Experts of a small language model.
Experts: 256 experts in each of 8 layers, 96 GeGLU neurons an expert, 8 picks a token, a softmax router, a shared expert of 128 neurons.
Below are experts of layer 5 (counted from 0) of a mixture-of-experts language model. Rows are named router (the router's row for the expert) and show model dimensions 128-255. Each number is 500 + 50 x the weight over its row's rms, rounded and kept within 0 to 999. Numbers have three digits each.
After each expert's rows: "comes before" lists some tokens at least twice as common just after its tokens as in all text. This comes from a sample of Wikipedia text that the model never trained on. Tokens count by the router's weight.

# expert 110
router:516548462438527531546445560414592447576508464489432512544515509469453507478516407453480493436551484507498565451533506577535502472446464502454569534519565542488441482450519533568518404473511520496537514436439471472503524483560471458468483455600540589452554550530463428502436543554381501519417487512437433527466491506477500575507432418488623415483586582534484528488506560547499413499384
comes before: " of", " to", " time", " with", " time,", "."

# expert 41
router:535441541528542521535569509509519487501514451547480542567443389458552463410488443469601640480562443464495427507502573570432537562588466498427547501500468599493459498573533491485485460515462469525478528613566542523442481546540397537430506533548548501510546469555458422515462554411546456548494485508465577465444518434469514437583419503520482468388508521441621524531567481492470471512489
comes before: " of", " and", " in", " for", "\"", " to"

# expert 98
router:512524430507459460509455478517469467523489387568583484579427590570515432510550527512595409487494544381511538536510464606460453466400505567537549494490533536525467482547491587457461525521386464527480519516424554553376397517427451553494467458497504530505458544454500531523537510512530474534467530462576529438484476517563552465536533437453416339471450359543480450500482526494508347446508
comes before: " the", " a", " his", " its", " their", " her"

# expert 80
router:550471502465503543504567601599452492502509554524516549501406513588455489448505442508527604470501458503514448460539534488488514522521468537425546509556437445493454551577605477505609499368479510556533487590489542506466479534501527514504554506465495460573496494537487441476547484440540504488449519490538545602461616543464438489486451495451613446588528400556489571583476437483489548485491
comes before: " in", " of", " and", " was", " at", " is"

# expert 232
router:553525430587496471588478487425518452524493549447475541490400503526466490488570481439534590534483513496490485537477511435447433489444600467498515491480496470526525416544512409433491610512453519493537581520545423571504501501481515426527523550457469466584515643528509505518495559520420531465562581487528455477457521395588507544524466534473515426604541510456482479498452542579483494524478
comes before: "|", "-", "\n", "|---|---|---|---|---|---|", "|---|---|---|---|", "|---|---|---|---|---|"

# expert 163
router:595547489521440519497571434461510413454514447402517442553499496588457432492512495604466520501492585404598443492435524527566545508572418520585414439544573580539572518477461464484413529493434512604498574542534505599489415482496529474519557497463470554478471523525482555554556591481520535456505554474443462438434578414531512502417447541497504482455528415414496445547489521533493439479438
comes before: "-", "\n", "|", "=", " /", "Career"

# expert 237
router:491558517589505468546488474489505480428616495546496507475425485599563511521522439475474420515515569499442547489559520540504581358505482520454456542580526488520472523546489502429429509550582467569454580520414508549493464476520631537461544518416493475445633480472465510473472519453576520389467565484510430446539476477511492516470512509528434563532473566364490422417446526440481511541503
comes before: " |", "|", " Best", " Nominated", " Won", "L"

# expert 58
router:479467520456570544466507511565483510478449664496478462554510535478534479462421496484569558535552512519441460482427519568434473542479490486524512400504496562452537500534484531571403494449505431554486606533447539482481532564422424420549500473496473509479544505535440385515535559509441470444490464504578428443551462572582476431445554568517504481402560348568622448495570522480499457528561
comes before: " |", "4", "2", "7", "5", "8"

# expert 90
router:462516538566473539491504479450498506505464660441534485606477517450448477504617497438473443558493510517465446450489443496624515447449474512524463492518513520579598530491563484484436517472518498500511535557466495454649492415560505538444504499435577558525521454423553454510403556512437501487509582494547519498566579584428491479503578514481641403513501435489554506516424451441515558475532
comes before: " |", "}", ";", "};", "00", " 0"

# expert 168
router:484443400491504452478471544557493495388534424484458573494518534522525505422542566597597554471477478473529484572545507499495499411525566457495555517502541460501477410474438539535435532546420548491459518426476522488511489450416455431447473502470465508478500460454447569511536576460533479538547563500561477409568564474442539510545471501491489379456520507497491483488479530572468432521550
comes before: " that", " the", " to", " a", " his", " it"

# expert 75
router:512487499521472621532496545565537496548438486435422472551439444509517464538521543540467477532516549538509527446551513550575446491486555477434558453446585562502485400519550533454528527539491453483488553540537497488488521511591524459481474519503494518471579505424502479466461490618477497478402570484499426450490533463386568553514567534561591496539395560448535541498458488425571496483511
comes before: " |", " votes", " medal", " 2", " hold", " electors"

# expert 133
router:516539509534521519543445433541511572523406508501507479526515482495496495530503511510494522520491539517425474508604537589503483562440437503452605511545471444534499511532599537452428404514514496492478606536508563431548529532648527483507493535463494452564534526554504551527521591605496436471494532623495483493465537476545465551492476576504473460541563496502504524475575529494443565489475
comes before: " |", " ==", "\n", "==", "===", " ==="

# expert 194
router:476404509449524565484479441572453477503504476538513570518535509551537450521521537508537458534440554494509535485470472555456492487455594489492616522430462525492515568476544570512564564412442544523522469553473531468518439470415533498488478541498513600464503516596519489519568449529458460558510466574533456482576545581429452473501559411417528445487489477505430500481646503468501517472363
comes before: " the", " New", " South", " California", " North", " United"

# expert 49
router:499460470415557485470596476548458511411477536471495481532442415511606544545510512558468527450458529426461441495516472468419546555557420494453508539485516570509504528546533467472492427449505555649500587529513565498545548550557429610462493505514415485503544574522511491518493432420553499529543452518476469594473486562419560479439413533518555518510582521447560542584505432512421599568529
comes before: " of", " was", " by", " in", " and", " for"

# expert 89
router:497519530445474514489514518491562576416578514515463490555470561537477533469518495581515578515491439507549479528552491535496505495586490603504527516639508463482478530518406505533504475495534586468566540444418515433585442571586501564452442420421464514511433483595499464555535521468589566428473435497502491484509473571444443516515510564567519416555512454532514452549494544506496527568501
comes before: " is", " was", " are", " as", " has", " be"

# expert 170
router:533474534555517547493457527542534519394480459535530551450505392537560440476419545500493424519521530466491433494509458498574405461456515503504513481557423495528395549487576529417589496513525438482483475477560549493419446476497614505467520441470457457507529457558494472514593509510572461534507519523402525528545513475475592501531497447543502503580573393572467516440485540490591495469442
comes before: " |", " and", " City", " State", " States", ";"

# expert 215
router:535442421525548572499525457497543479475497556389489458449480633432438504438497538576441522518472462526451508406411526507454570477525530543473492484436478569416386429503525474491549419463414495556479444489572442478472433528544541474513547530452443630557465541472471557561515449548493447399504452513460576548443413437413509495474545554566537469501465525541483533431503554548520435509515
comes before: " |", " –", ",", ";", "er", "son"

# expert 162
router:459470480430449408541545470576514519503457555547411456589453601427439501445523516496520561459580522522541566473392407536586469494518467470453486532512494576532486576522408548571377527453520492554466531486530430535458433517453462515491466554510496524515428486484534422478487517589547431545485452403454560442484548525502539468499498568475493430426558480530493533478650483491541550519549
comes before: "\n", " mi)", ".6", ".1", ".5", ".3"

# expert 18
router:367559459537466541540457534507433458538560420536447492515526611463486599547494623458588527492538511448508532427495414607424433480458541493429602568466583418514457441520496491573430563487481478537481580427452432534434555536553498482398383534488521540559486486506427515463422483459521504586449481517535473464494485534485455535627467453468390436530539482552435472375566518459434514532485
comes before: " the", " a", " an", " been", " its", " it"

# expert 57
router:532488514407573501433481430548464619486416548462512499469497544461502535383538498616513541460533519506524470488471461552557510518482452483516478510515459486499607482499454568584405492503466431573474527555484522503512436464531528401426492527495511497503455519457431445493473519511500452459461529523519533407564563469510545394453503512476444478421499406481504494589502475521575501462513
comes before: " |", " ft", " m)", " m", " in)", " sq"

# expert 187
router:599504502544496466438497551594491490401443526469524575462531529443598589495536438442523389474496439492434497534485508441502501514424488536561517508525605491518498527481533456467523471529504397530477548593552550518591490554497584454436524499367570507568500464486443524524513508476465484409444485585521572531614570447434552465416529433529475488594490464515534482631554486461456573530437
comes before: " |", ";", " –", " /", "^{", "\n "

# expert 7
router:530518471486517524504443546485563580480527539521550492591437533552480484513521478586454457545451484481443539501533602539498485531480472471583567553534521471542507528612498577474512427500553400572531567531544474472509511598541538434443498488459472507508659433466490479526507524546502563379581542496495542469456481416459502529453468515560453596528537522544431519464471540534510477593544
comes before: " |", " place,", " USA", " medalist(s)", " hold", " #"

# expert 96
router:596565455392529579414437513487445526508468489467577545509570606458463430460499541472621554480517600464476558460498510514566555389549499529572485503506559475393495454451438435499455570473509437553433475484458519466475445503552473468561560562541542510491594456479429445493524521447425427515449502511499494537445469523492547490532514518526427466412533454490533376512524573521402373511429
comes before: " to", " the", " a", " with", " in", " not"

# expert 196
router:531501499515550532538511570600539561409519569571432564547491493475510480577472455510481550440402528464520553468521428448437485445516359440462582442455483437552379585508520523385441471450472497536396550552477516453448586488475509445461562471484411506582489575564503424567535517388578472512505499509416511588461500509496511438548441564496505517552453484592559545492559498539477494557435
comes before: " and", " is", " in", ".", " was", ","

# expert 88
router:456508481497404467441427508580497454505533365495512610514547573513510496574536528474532442530451438522543486529534422511503503443531513456462535503487548547445492488444547544554402433540456583587551574524463454482442435550519425575486464506583561509480454553395547555510523543525440508605518492480495525469484512491547486541530510467417434390460523423494474594491432529499507357528494
comes before: " the", " a", " and", " their", " other", " his"

# expert 76
router:474509492595563535411404584538535415481523518578477521591560473518513418519482466501511508588422537554578574469480476529464450522438480477593547447445475576508550491495556474497479479489617547518503529503552536603520418508600498522459443471505445491508562536472499512483455565556475476617477510436513453462497432546443432523401479455446513466439518492563511589547547485387429510460446
comes before: "\n", " 0", " ", " |", " 1", " 2"

# expert 87
router:550465500516517581470498520474475498576439657473442436570476490468565445603506489450528516425599549483475492473515456415507469569535415431453477575465554445558457542492531529464517535490477484532492435454517528609524459528499505444569491517511432507564459495537532465565520546447479471409514566376508427505518522507460475530490476531540433482455535521538485445510552482535447547556514
comes before: "\n", " The", " He", " In", " It", " This"

# expert 25
router:477439495624465514439470546487509525463612533484510522553459523448511443524533445516602519498427486537545518562410487488464456500446440548454425493512526460509458452458528498468527457442518436457415482601590568498525373500502498479458484506463496573590512459458497507461454476448510468420542486404549558542537612428406558464540463461552448541495558484459455504518607492389427529518396
comes before: " |", " /", " Series", ";", " Cup", " de"

# expert 127
router:491499480574475535474587574508551464492427562596468509475498465494502498585513548443536596430452575398523494562447469469425479467527453495434559532441560536534442553533519480503616488490439571560457465500545516586439483509471502449549532526509398562603468544575536452581506538380529418561580512450538496545482519487483484522488410546515522491513517533563525401514561443572475415557508
comes before: "\n", " The", " He", " In", " It", " She"

# expert 105
router:494497505527506554625431492455439443509454514439486572535526626432453523413542551469541483504588442463471543464573484491522398497540499525469587486529502548473541548504386667478526403538496426440404518506428429541448540549554594457539497529499482513534596492492467455401531540419393516552535452492431453500489550569492454560503458523537415486484517577392477507472516529449575432563529
comes before: " to", " by", " in", " with", " on", " as"

# expert 108
router:472609520488390474446434510463530451446595509531559500475534468491538458490443451501508628524508562502574459548512582496600468536502431527518420560448493487472447475475556450542532514457466419617557478473532567485530518443418502515504492448516527502429645427504488466508411485437531507516514538544498442426521525557492508508494472504503466539468490387602484539464484470510552517558449
comes before: " -", " |", ":", "\n ", "'", "',"

# expert 135
router:503475423533503541503525561524536539447454449455478553470561533571434453476493507436570480447509567447401566460553489508564511440516491506505545494507526493497414546521450519449535433585495461497397512507425505373497524468516601495572447602479455494502641497483523436534595536536439448506557459478529501519503557506411465568529421482524453475501547490455444467505534500529496424565529
comes before: " to", " in", " on", " by", " with", " from"

# expert 82
router:568507558447520569507552626575532487496506529448452502518497541556474505531512492446451488513364490505485490548545510401450466527558552491432450433530437517433531425584446504479449474534525488499439428526621602458511542511528397596565575540575495575521510413540501482463476528465501485458576478498497589580457492446439499507540429594510610482569606540507530488573434520603522567524498
comes before: " and", " in", ".", " of", " to", " was"

# expert 222
router:524472463438431517459526477470551510506545444535464507494517470498618432580518532500503518470517441483526418494470395589524500522556542469512460593533531591461444503452549553531566453560484570425488457528524536522436532490461495520498442524601498490498485499588605561442490583490486406554491533539578427450543484458493438493466519407449492405410486408495400548449507548519481413534563
comes before: " and", " the", " including", " other", " which", " but"

# expert 221
router:546450483505473494517634524485516514563528512429566410502502410452444596530458469522457506480565480446462557600550515417474534470469545460555418408525487456546573448528616475495456484544591516597512438488454535577561584490550485469518551528427467404537559517518467480469437497525498519383478479460475441475644549526425556464407530512533495466556537504439518547486504439575464513515542
comes before: " |", "\"", " You", " Love", " Live", "};"

# expert 243
router:533549443557507444589524455502498491570534465449471467580480437520550450474502504523462608611530474563495554458498528499460516529471517449542538443433455554472468507494524424538532465499540437501496582489628477446572532460440472395573520546517579526480561443446541533565509505600531550434517493461557462531618471387416497550512547477509494461523493493429580541539484416579515421536520
comes before: "|", "-", " 8", " 7", " 4", " 6"

# expert 67
router:509477507491437538482474576547515450459473487510422445503411471536573494531584418500469500521408579396562522511476499493426491532510491506432499426439471535518471441582559441475507459452489510461344465590580613535443509417503464533518563458492474482509438552515420534510472517479498517505533513515479518568440502482434504489573430503589492502590452546489503531472448416457501518515466
comes before: " of", " and", " in", " for", " player", " at"

# expert 19
router:432515545497590487550459497526527526518536473492447520444502448505504554633485473534503528490501494442530498465509482550536504492487418517481477481482518506552512519601414615520472470578535514560448413472502580553503569498544464596476467444556438543457439530603525424554504446509589509437493516495467463534476558530551533440536404581525400473471562412479480541536658532534466514497575
comes before: ")", "),", ").", ");", ";", "s)"

# expert 176
router:489424478510414490480441498502489510466523515509473514569523482571459558496432418514508528481525536454443589507493461490428499445468579474515487479503558445554462502525514499496577447480487495436522488495475546533525409454495475438513470586446539610526568541450497535410478416625494525506552544508557456553535578539575509518527501468543539479556466565508405625566530520516400483590547
comes before: " ", "\n", " 0", " —", " 5", " 1"

# expert 197
router:469510508486485527580527498528586468391480499492504490499505432560391471442446521524454447535394565530463455478541504530557549474528488581528501472390558459449445522546494480406503447534405548513436437383556535456492384480484523483520537544518465541474553476506528446563550469404499485462517532496625494484480507461548515407472452455499613511474467453542535496519522506519524501511531
comes before: " was", " also", " a", " he", " played", " served"

# expert 139
router:567528442581552389460532570526522498522549470442533528411531561574491501616487449456421527405504528568596480439439591549600504468513589491559430452426541434447460545562516418439430564443513455499542544417410443535457537497528512462540550439479555539491518544440535564604536516500556496487511519494567459496550582531504474471459436433528530446443543502480535485468429493471483423540528
comes before: "\n", "|", "-", "The", "1.", "In"

# expert 202
router:487507554551386519405603522575499498474471448503417512442574492593442574552545507548667418461575527451495432474552470503515510546502570544499545443541539488526478470548455547499472558560557533444519502417499523449558543487485527426468449484461481475479530493416491474511528468437545510523526593462615473413480487558477568523540484522511535506600543544551449390420444528534441467513486
comes before: " been", " a", " be", " to", " his", " become"

# expert 37
router:567486499510520540521510537602568598417565580506491570516571530591479490537400475535472469449421515517527425480513490524473521487498454531556525452505435434379490554519490502508461414588465469554487530428524540433496505501443470429546536509476432472438514544504530497606570478431578498458580489477447520557470485375500603406494403564529506407532497499529543450492458535566563481588569
comes before: "'s", " and", " was", " to", " is", " had"

# expert 213
router:426584504426457529456516586499573541507590418536463533470490487562486476534569531426453495435451440513564455451504456502465543485490547493442418517500534502400404507474488547512443455458506574493538536431487452551546539556478456616467510543588506477545544532552445592465449522533544463562531586504521498506517504544477356488571468513405539435539504406551471473530551482516454362489589
comes before: " a", " the", " and", " an", " two", " also"

# expert 204
router:550529498477496489496499394518583458405570452506483490622564476483553530438490463633489459446517627396488421442422569433509553471529449548508527402500443577501565507533440543535564424466504476611411497558589504549482379458486425522604451498615437518446420452525567515509481574505564539504514548520408532455461539487553545419515519495568553505457453600427545394466495447501548552490518
comes before: "\n", " and", " of", " who", " (born", " ="

# expert 136
router:473488535472433525474597545496539496438541532486449466494524497494452529554603460521506411428422529446551463464531522487485495468486485513500490483445513540405444505533438586416442488471553605443414536512459388449435588426439502540406465534519433569461488530573540578474500490446463530519571529448456488473488477593440423421516431439454554491506404418492479494498571470489408428538504
comes before: " and", " a", " which", " who", " but", " was"

# expert 234
router:452467556521479450603484552580359532513493466470503473468422479456514527524463524463580564562558474569494535476456499602428486544445564508452612484476504426544508544559558482512432573533510530512497590466574556514493499478568559543537530506492516468527505421528518452499401505585490525524496532514431544443393424544476509517509528482537494489500494544597502466575525509533522487438473
comes before: " of", " was", " population", " is", " were", " density"

# expert 36
router:580501571496465483598488557607516559443594542569454478536541490515499477497481539495451535521494484482527490528549502438465460438503477502481486398544520535502387604532448545450508485479533544577450511579516452545579378440547492568509448488449451558570470544596483528568551498498582466544556471444492462511459514588473379439531522526530522574510474463524499494562547435477461468556529
comes before: " is", " in", " was", " a", " =", " by"

# expert 200
router:412492465492572503476535435518546527417478580470461515549541573494506547519549490488562457500511561506433423446522482613480497523510517398514533523515477528480550471431485445493460546577484470459525545558527546533539556514536526520421503568461537577526532473455432493439401462538416530447438523510498510436492482600518585437415544500558482439447507441486511434540462474412463527394515
comes before: " |", "2", "4", "6", "7", "9"

# expert 164
router:560527526492509571491469522530521496425487455412479567548468427597436495467507553589491475469467557377474563495541517514567484448503532544570417424407522567564483486575448448480583479551396448491479561463495488439457397463510537486491504585421480546522495438501453438537508572471523536541541555478534472496513578529503499480524450457524591494425436503470458487521496517453530454504543
comes before: " a", " in", " the", " as", " an", " his"

# expert 115
router:506489482560468547403553528531444516545465465458522551506548448408525535466416519483493465443492566512470436543539534460407493467427398435493463489547457522425502448577487579505543440521556484402351436557459458547510495544506465538450438548504424484455508581482537469522486523547522481467532483558422589481503499525557549544458475458577538406597489492391461445575445466540545573577533
comes before: " of", " for", " in", " to", " first", " member"

# expert 193
router:458436493512494400517479480493555474571458470491547484470513482558514463479485405511597566451554550433565537493402507514510565472484522530416505527512519483540540562566572452500610487498429479546436521601526535617429444512468552513523518528466513493556479468525509519454551542506420467539485549531525526484448547488543537389579531380546515465546514580559468602473441527464428500466426
comes before: " University", " of", " in", " at", " degree", " and"

# expert 166
router:488409490419531500496465559490466507452527469400484561484475634589425488509568491636422560461500477494524495504540453565474530544488529538433448454453542494498495469497508457540463469507502515511453477573555537554395493587491507599453518605488530545535484569416448547467566532465487458565577474552549477620486497568517442557573480506498475547545481533423479525466439513553498492461528
comes before: " the", " a", "-", " with", " by", " his"

# expert 145
router:439529478416501518482522546503457482514403414531489562552484556440489487443557420500563483472460522478497513523532441501529524489417567497485513468626527441583384455525460574542435585499434550504491552424465442431495522429461481494553468458557532549559449476440464488495397472561458416535520447450514519478562465543441497505457565478474382390482500491535531493463475495503557547474481
comes before: " the", " a", " his", " their", " its", " which"

# expert 207
router:474541493547537513527530466503451513536516497454471435530479492543492423535547451439520482477409526522467463518529474524450573446533475473473445476434474465474503479523519492507526453492503507524518524407549436520571492466519558460386569455473565472567505545594505518371501546580426465480465563512580480398534546452501433445500475551451514469526434491514400465548486560532447540504359
comes before: "\n", " ", " —", " Notes", " Succeeded", " 1"

# expert 160
router:532450527472403514566479484437530459530465472501595502511475534453489552533557458519478379552493466465473481554408496497481483450549590480520472517518490540613529484443480540561530551511530582561474523471433451488474434513504523487487527486437493419557442514383507499596502431413420502456482501512568382430604489517438494446497561616405508454530434488453451608499538502540491432465495
comes before: " the", " a", " Fame", " You", " You\"", " My"

# expert 21
router:485557506517486496454429505484442527620502462496596492423454452557477568448463641532466468484534489474568497539459452548595572490444517540569413415449438541574511455500535457461400516442478398523542523495538434492502419423517548537535503489509496463598435468511512557481523497523466572454487541496521431456501498507432437482391521504459466556481431563451542450455528494520540472513534
comes before: "\n", " ==", " also==", " information", " career==", " career"

# expert 122
router:555507484415479547428572521530475410541416519482389584439490420452461454519506510443578449557533492477443442468567527503550534479525444558470492492489593510540466438507440511374443473517562506508505586474497606396501504525557520511541478519476459558516637556455449468499489589494419570484485513436517432498554520518429535505486487533595509450536548508480525509499437520551531482645499
comes before: " in", " of", " to", " with", " for", " at"

# expert 71
router:515462509561516514455511502459517429471507419496557548422456499536502499513547480502446482489515466451507548607555530573475482560441517538463553465488569505493522502554464513504597507518460606546507494468442479513423426510433470468498463527415521563595474519416486584507488498462514455527555454513524632498497461533517498528478511448512552425605462405512572624506512453539580631518512
comes before: " the", " his", " a", " this", " her", " their"

# expert 244
router:476470449413443501522533491481482453572430527520491497543413571495435460456515517437555422426464504533467423476417500419393526511537539554419523477560431537516375443619571425474501541375495551474528490496438592448445518483532451584567482480552465475569496490470461495508544494476538553489456427506465474586434472434419472490559544525512551426548621404537493473538451435507530507553460
comes before: " and", " of", " in", " was", " for", " is"

# expert 129
router:440595467477519505497532509518436399560495476501472502555509462519466465591456521474372484553564536519454453457519526480513472469476464507495433619461524481537458378519494478539523454534605450442412516543499513519525488516678486597506481493511512428547500504498415486476399526533384395554461451520545594503413505584428568593438475492542486578536503489470542439507447477498473522485472
comes before: " of", " in", " for", " to", " with", " that"

# expert 132
router:565428490549495529579476520619516520463459546435430465479494416467521513448451433445516506473458570448485465465519530487510493511438511442538577449552486525552403507531563491504583543502451474511413483487568560507400494412403545388504528457477562390581495439559459423512553432437547488535470531522478471552436585400483574489484433482538530471533500497536484476465458540521547497401381
comes before: " of", " and", " in", " University", " School", " Council"

# expert 178
router:515562465605502605454423529448473496423520476524493511571543446564464392510517503518494508524522552369563497504534578471562480492494427504570403453534504626452500389458444508518498447465558441561477523435530476560581493456541478448476374492496513543536481468493487412516401601521451481552481507578506448466464504519486544524509428537566434548466451511502456474492493485494550525439445
comes before: " |", " 0", " /", " 1", " 0;", " 2"

# expert 254
router:522467537482499620514549505511393406586482504564407523501512492428515484493537497481606529532530470468454488438526486529432483526527459503428612449491554587529440501560493435429398515505488472469462565564533531468481480542549411601549566416499539536481580480503426473540450589468450424599475452499422526453447453508453515463591478533591487430514563537542551563565444477463434426546451
comes before: " of", " and", " in", " to", " for", " that"

# expert 201
router:579416424494569518604517397586560501452444597461442496513543529512478532448427519622434517517498488534475513436521534525384542540482487492501472475498510444370466534500479497523560463459461515497590523465511477478543419548463434441524513521445454474419423493501481514602559460501569462469516471533485546481537398452506536475460465538537556374440518480434528510470427548606497444473547
comes before: " |", "'s", " –", " and", ";", ","

# expert 23
router:514487551533507510507423588524540499485474473450511409587467476568476499571397540462532518546487457542436516467551456570429535368512528481551499550456563428533541517524544516404529555506628436474511563506537551511557504456458495494488461446454600476562572440513576497464505553563466530423542463474538515532512469451575471555463462459522422519573515568511504570491473481503485478529448
comes before: " ", " 1", " MF", " DF", " Party", " USA"

# expert 148
router:532490500428552520478389506533489645553536476425519428447455477544515500543506546511484650567552476453508505472457625589486587536491577544528555482470590523436526479545467490513482387570470481538521540531524515530529418556544483574514429388538513438507480496540559482554476553516499472491472440513397461525503458583503475570488461576500465402571449514458528491430510466470533520461560
comes before: "\n", " of", " ==", " in", "==", " by"

# expert 172
router:429496472461465437547395435457518577526564476482416582451490536518534522550513467490502513524506489483515583472547465590496445488471434513439504543498506460542396504478491482558509519538506608472546604466444431463457460451483430525369539578568490502562474516364509538545522634451467525539421445513494549552539505485511413564512482488434488379495535419457485504433432517492540511609557
comes before: " the", " a", " as", " well", " an", " part"

# expert 64
router:471486499459402503520509479461555511522528558577421487491449423530560544516481446465551560486533541464514500467404432567513504497417522525545505522519428569537450619455419441544447470475485484521555508459538519489495556486508592540488357601473556541498465554502507470495473565599572483551444460523442538467528488531466403591491589493495446510458490434555418575460497429448555491547482
comes before: " 0", " 1", " 2", " 3", " 7", " 5"

# expert 102
router:527536596528657552497428509492415539503492436473551638504461500588488479549543482526433510444386550445487529574539437569533491480434500468412589501514506544581505547581523579444540461516451566466526564447408516449472497504436534536513452524467548549535397493539471460509528485529505449521532426451509471467582537527506386454520479440433436505500461432454451522467531552557488495466495
comes before: " the", " a", " his", " this", " New", " order"

# expert 227
router:442428531472629474479481481525418458522412601492530490445500540447440498445547576575585466459515522549424495525569406517521472552425438503465417460508557474568519439556498542552439547519462446564509528552465531526590486547483433459513493505486477466462507489568449479498497473561495494426504476577593517445588442581487545416453502536472442574528564489547451569493457496569451533470499
comes before: " |", " m", " points", ".5", " km", " kg"

# expert 147
router:526513521496505390487497516484397466557538599509486479550434426483591502507548492489452412538477524590458486424502465531483615521513458552513538449415529506481550481537492482445534456517561495548468587543580506444528529601495518522428495440442514501535495499492517461491507527490433500489401489473448488501552454515449560491449537495585514508431542507474539451574538496462475541543449
comes before: "\n", " |", " ", " 0", " medalist(s)", " 4"

# expert 180
router:567507565436481513489467533522562510403588515549420414563561501577591446455522565592567462535519450442562542493591512476476431481525440459522477435589527565464548500516410519449513533502471464506502478541512550410603490529510482507474481488480499576396545437540426505499550491425536524475522576550470516440483583601434466426542540544559523515430608470464499516467557450490571532484525
comes before: " |", " –", "),", " (age", " (aged", " is"

# expert 177
router:472542394582473548506498550569448453457459456436504572540548595425467495460557568432544426468468492508445523499508465499575451452506513508553472450474512476518377466476453436477459539583521478407356484503489599472470497507566442476533566598544410477491559487427435492554447510561554441425501549517516536561547513493503518488516438442461580512540496423556552387624506494421439397572505
comes before: " the", " a", " to", " his", " him", " in"

# expert 45
router:544514498505553570581505553543503411452445481480493588473453541551519523512516476479514415462411476478490479517563488453443502485520539409459543524540526511470451450527529530543556513538435502491440496430438573453571507446526468453512442501601424536511524475479494447458570425498516460507468441470559594454497661477496496518479502434408544473527479433574428608517531433570546463540454
comes before: " the", " be", " his", " a", " her", " make"

# expert 20
router:485585469527550571498513554512384449455467428453564591502430565522492473505524533463455446475424609529441488486549430483489517442440513510462645546496572552532447481491492542484530567476530447521559499403422482392469458388404511506485472513507570540577526461472504478534489439521530427519481526521558432514612488499454565537491502412472473515550469391476458444470472513571493411497443
comes before: " the", " a", " his", " their", " an", " this"

# expert 72
router:528522522553481497515507474509393454602430508501453486488424468448524485594546468444555465607555485505447516408500496526508548545554451544451522450466505531578525505493497433440379473421477436509473565529484550471444486543592449629558502410449532544475574531464417510470531479536400483592505462435456427477399466431422600480524547503552482470518477491468586486520498467490400404516472
comes before: " of", " and", " for", " to", " in", "."

# expert 60
router:503501595445430527529440569439498582517527486432525432488527445473576528449505429456527496459495479535495533602447431470497544503465498441533492456493496544499502549485534444576476477593503489519438510529477489478549566533608509452534554416440581478460515466455412471520511530514482547418410411359498556483541538520502528479511573483487445444438549498533568479528437509452562479482560
comes before: " |", "}", " be", "^{", " is", " have"

# expert 78
router:594394605496469582535523513557399533441453536467501432474428437459513488571479559434503452485508494563501446495494484584459493482505542526571600517500520491459581428541480497516409504572560446490390493442518591493474510473569524461478488518483483471456565443469525494565433568501520440445550472482432488444496451526362495390413499451530458486474508522558510493531513493453445497593508
comes before: " |", " were", " and", " in", " of", " from"

# expert 250
router:487529443531477588482455523557405517545527391478461525532510634447483510493563588442583459431547591407518557481533462590511476377497471543501568479515562509531404500545504485500496551506547502508438522469448485497480523458560487553479480476476464501521597511519498529553508486497506415571551499531524590497438545480497507565544411457489454497529506388523514394484560521459398354513464
comes before: " the", " a", " to", " that", " his", " him"